Below are experts of layer 4 (counted from 0) of a mixture-of-experts language model. Rows are named up (a neuron's input weights, with its number) and show model dimensions 0-127. Each number is 500 + 25 x the weight over its row's rms, rounded and kept within 0 to 999. Numbers have three digits each.
Before each expert's rows: "gets" lists some tokens that make up at least twice as much of what it gets as of all text. This comes from a sample of Wikipedia text that the model never trained on. Tokens count by the router's weight.

# expert 2
gets: "0", "8", "7", "9", "5", "6"
up0:500492472510560488486473458480471543563447496506545498488512484512523557442477467473507542485469529508495460516527483457513533495517452479484497527468526503511535523501493526524495534464477491427475507482475475518460506513551490473536515523474512520545506501454478465531509520507484491497502510489504471516504478459483482514496546473488505467503502474496537512518516524493508536486490
up1:497527457518469471492478522493494503514477517475521523498522526492482494505522537513479526512497510495582531479528455487472470528526477544509524495495469526476555495511541438468500491556518484498533511487505514488536516510481503491460505483561477510456508532543499522556495506484524469462485514504520518495503480511471482485482465490504522468490480506464500483508547491483487488497518
up2:475476518496510526523519526499486521516537512477512528469505510513479467530515471508426536486480514482487521515425486491534536474539468443477495521482530490526498492515514508496552473536505507456511478486467496507542483513487508520467526516461492467500454451495501513500493502572500507492530482475475545492495541492486515483507499486533512511473512490497539456515499514485495502479527

# expert 53
gets: " his", " their", " her", " New", " its", " American"
up0:532534480475469528498491451480518493499466475464544493510493476487446492493509438480448497463477507512468480481467553499534470508510479489486523521475503518510488468470500485514549537459495451511526447535542487505510534488479508500540515486468492503515503501495500509521496481518531522505507467530499509486473510496494505522503509518488481479485504544476502498498552473520498559452523
up1:492546501477524449493482514499512489524464490568508498505467469504494499531481486502528485471473488475479522534456489501504502567517487499519502518477487441518475503467557492474482541499461506502500508507489510495514463487457493516474523553484498516506530497452518473481530508479490488520485496547509515508513492513510510499501505473530441531494502505551496451538464524495483500486515
up2:516435475516500534493513539487549590562453499485520487463457504468445487507494491511531481497511436585501501504479517517528519505501497509472517487489512519483446491485500460516486485550498494514475518482488503533488516507476498503517475557534472472495488462511508535504497525485494514513491509503554489519513495521531453495485543488487517478501502519524516515507493509468490512473483

# expert 21
gets: "201", " ", "200", "199", "198", "202"
up0:511521526502485520507506524504479496485541512523521496533446514483575527507481527524481490500451496508535500497497501511488518523541529454488547503467476528516476490492535498514534480531494547443497477524488491492488515522501523525528523479504472505507492431492472504494527499492489507534510490497476440514463486467527522526496547487516537456466471517487550476493526512503520489491471
up1:544501519496461498529496473498522534509515499517495481465528504507499504480470485498508496502505455494517499543536510541505539502494510488500510467487502461532454500490508542551525489502485503520457518493488515501511451510478484519550515491508547537492521504483495482510479479450515437465519532569502503476580490498468498504479517514496487518454484510472487517472517508469501466492487
up2:524503516543528481523434488520478519497512471486478522487509515488513542481498465477509481453520521506505515509511519533484500531505462481519510508466511510463495504540506512534499500512507513523516511496435506449537518475462500517476467468502516498502488495533516502428497475487523500512503496455449520462510470493470472511472547474483468540463474489518496511539488468486492522465501

# expert 33
gets: "|", "–", "7", "6", "5", "2"
up1:493527501457501459500483491483450473533528485510478472525470498500489477501473504517474536460504491516526502494507535457452513485514480484511443542515498483494452523547494512528495528504503492504470532507499486502561527478482525498476476485493541464458480487515497472531506495525497497477483534502479519491494489500500487504476501474461477505515489472490481532482505476506475449479530
up2:498508431532514447511524497448534503507530493477483499511486501526475495486511482481550525492510481512527492479456508508477497513505486469477517538504492457499500488489535481508491474509520513525475512500512456479476520485514503514528456485434510512509548508506502506506524468476505549525506516530531538489534485505496509498503538464473536518477422464508478507508486524500524470456491
up3:472509500514519504503509525483503552510520504502495533492493458499471450467547495499530469477511510504498493503544500505536462507459545465523479517520505463501499481525534492548497495458505497525504507476506485502511483466511465533493524486520526470555522503536514548484467526518493519519478465496523479513519524523484481537438565497489478543508496464468531511511551480511501523503497

# expert 23
gets: "1", " ", "2", "3", "0", "10"
up1:516502462501484512479489501470470500481569464547537488515547493503504488513485472552556494488524485527478496489522482519518514486484512542486526502509468505508533505492529507504475538513454515495513499527514572502507501501500528486464527494524489447494483503493471484469503467461520508502489454507520490549484471501550540526499542468461515467501505520513496520505447515485501528512479
up2:538504494529511483517539489505474472483504529490547484574480491525508510484512525542475491536475472482447494530474485506453517488442530476485479523514481475474454489508515505493499482506487504494490526441524502507454442509479518513539480501514506477515487525444488501517508488535488484474540522469482475506514467470459537517492483534467525485481562483498504472503496489488493486481537
up3:480492494512491509477500506512469536501524483436471496452530527503508507511476498573472501498504502513471489497520442495519502475473444493441471472513535534499518480501491462483508478484487495516506444512525523495482491546512536490516490477536490541509529483487529490469506447531485490471508518495503472463530499509525474465470485480514510508483490503507532462528461464496460511492524

# expert 31
gets: " the", " new", " this", "able", "ical", "ive"
up0:495539463500499483513438521476515518536516490463483522485452509521485494490501514500479491474477486515477513471482468493492496543461510537463495486485528492498545489531509503440523518516493514480509518494527525509517519507542531488456521509475495483499534485454501548443530480457506493506525501464488485519503535514496554459508461491483502444507471518535496492509497511466506502518503
up1:536465492501531497536497483468506490477539482470494494543502487497534497529504494476520484477470480480509491516485517522511481478514508492523517467493485496491512501492490491514503544483541483461482514496493476530547504462495515492482479504587441521503524515518444483514456548453460518479491465546514500498506501476474530486496492494495473492545573475490460464451475524470496481469479
up2:542483501534512501531493541517512481508489453515478520518486441463487496526503481501487525478425487511513536460500506508485509513502523526486479479467499525491449464509494495466502442485532530503504528507517506510507523513465499513521525505510491482482545506518508520487521507490532520473466509450482501496579473479510494525474511520540483537504548509521480499499494489529440491449480

# expert 37
gets: " the", "'s", "The", " The", "'", " his"
up0:515486513500472499512496478523481475531493477511467507486487504454534524512543526529470499454494482513487467505466494505512531466508470490471512548453516527509451450522544468414495495465492555524513499519509518517470503505530547473479505486488526524511468521505526509466469524484500503465502472512491516521466477506501477506439537479546520497529507524465447456519523549543517513444551
up1:517505523509500506512498493468480500487450533484488482498525506517495541501514523450506469448483493505503505522476516515451483521540508491456484522507499487539556555510492464516492489527447509514469517465483532476507513506506487488501504517527461484516495518520444478541470515482465520489464451487502532523545483476554517491499489502472522479434455504488497526487501526442498505533493
up2:498482483519497500455486491483511467490520496527481477533492480533483526494488511469492482469469468472508494535513524503468506526499533493469542459534525514492464505555492503524537522481526488512518492516513523501511476408524536532518479496495482449513472509530524471484467527527497461522446510515494485465527543518474518525488497495512472498495467497508505518461478515450506470465499

# expert 36
gets: " was", " is", " were", " are", " mi", " being"
up0:502506515482470452484496519499546499497536545467486458507464501518485437545496479521476460462469451468475492508467494496481473469501473484506521480522503499536539524535482579498519480488499493485553493521531520527532469486499500504494533493477502502460484453522491452475468493487508473521479491487501526500509559478543539482456484456501565504495473493521504463500522539498543496492494
up1:478522522463568529525493519528507523487496465492530536515524533448500536505452469524497506489522546472520468500467494535502508492513504504457483478496491493500485504503493476420485552518490500476535565477504515532463524505491512508511501478486510490515531530496477499525499544470497523518488499524485507501508477484542541527496511490469521575511493489488512498501485519471516485472470
up2:485509518505500524529488484514472527454473471498471475523512504466490521505535544484476506500507480559483530481528473495492540493537488451494504489511504461516486533521528522493473490456511480491483457520508496486510505486529485502495490485448510548494470483518493485500475487490475514495480516545493479540509505518489509479467455490487466477504494487518500501522495480475494548516517

# expert 19
gets: " |", ":", "=", " –", " -", ";"
up0:506476467519497489545484475522478508541519536470517488505482508509523476528551501497487471493514490463540476511494530511504492440514527508432472464523504456466479481481475491470519509511522532441500513477487481503503535539494538484482506518525533559511489493525534509479502500489502518514496516469483518496490468504459537515470477532544502551456523475484498497490471445532537477445479
up1:525513515541461455530489504502507482510495568491484563492526458511481464493442520469533550489500492511475472531500487508519504472458484547452514496548483489500504501514528500508520521534506519484459545521496502479515516528485542462495490472475485463527502559514481512462498486531519488515482494488509492528519484506556522508505483493505478520475485510487489527485498461485479512473494
up2:496507500478472515502504458505574460417466531513489489501505545506490476435460529486527550413501505511502511509460472474501479527533496487479493467536509488510475460552494527505497503538481537507490481465529519509482509527524484481497546494516499484482478515455470511524516476519474495523504524518464515490490467508449536480525517540534533506520468429532519475530536502493480516466491

# expert 35
gets: " ", "1", "2", "3", "6", "4"
up1:463472494505532511529491494479424509504520507468510537494482479448513489545477447502484489514491488492485482513526493471459442483529540493458480517480561481478475434512487494519534497475511504517471480487514502515525511519499484514479513514470467484494540516473507496485499504479503496473458485517508467466487495524510474474492499484478469545472504495482486510553526509507509491463502
up2:511466489515500496498489487498484519511481488517481516520530436477505451472489468515462484494491536484487539498460431504469466500495507501494544501531512470523480465504454518496528526505492549492534477461432522506465512504484497470489514483492511577529491525477504447551474479505526518513471480538492477511452535478530491536502526503487516501511511444509547519460502479519494480500466
up3:517479481510478486519495462488454535526527533525490488480495464491482509527494463483507481520484475510471455528506457487448489515495493482526526502477503488495500508534472500529518517500508474488518486453494517451501494521438530526569485510529484505537496494516465517477458508497512528491489535499528541496495529512510505518474516527481517488536510512515503475512509511527455551514541

# expert 16
gets: " |", "%", ";", " |\n", "',", "°N"
up0:475529525484491482506470457471478490529477475531486448495490482494495501514495513465507479529484459495524531484479485487495478533525501481477498522492528509524531514485506480457485493522505524502510432476530542498512465499475489504529458467458538511439538508512500529549537491514526510494520511488478528533529513519477514515508497516523488525488499484486489496467536533495518480516536
up1:520508479509486533487497517517490516527476481513534476518513444505488507463553500503466497497481477518494502508526505454462503507494507558478448514530484490518476474472516491524533463474479543511497520501498549483522500514513507504460497489548509514511502520525529496493464555538522480502506501473483556489453467515539527502533508515499495463507494429479529499486476508519495480463502
up2:539561492485507529477504503506498494499511482496518535474478518493488481521503495439490520511485435537531536476509507522483473472502549509490507485481507513533516485523518507521541476501500454508474507513483497503530462503504474519507509505492491486521482505501455465494540510537478502540482504492524497534490456529499511501488493452511509496494467515522506556523518544484479473509445

# expert 38
gets: " |", ":", ";", " -", " —;", " –;"
up1:521484442489487533455492488540501496503501491529527483527570465477461512513518524548522484489496484487484541519421473445508492518508532465519497530472459469524504501526478525498522487498512544508517469491513526475536489471522497512518482454521510492480511534551518488479532506513501500498489564475483519522487459474514507492485498485513541503523462541512477473470515525527513519539500
up2:508533493477501502515512461519528475508497502483499491522530485507482513509493495487505520503540511488516551545534515535537482524513492499475517520506522502503533550507486507428508484481556537494486538514553502533531493482489517556504442502527502456444510526513461482457498516525511466498521493521540529507517528484458525511454508542506442498456533468486510484526517544518525527503529
up3:518563489446514493507469515461520511475521505508480466524545479467509583477470493519505491467541515478500459504505517554498466484502512525491518502475502496499498540472443486493519487525494514500478530501454548502501509518477496543512477500479511526466487503504468537453514550501522496491505481507481484538494486491468513543519442505499513498543470489524517546483478509498520482508487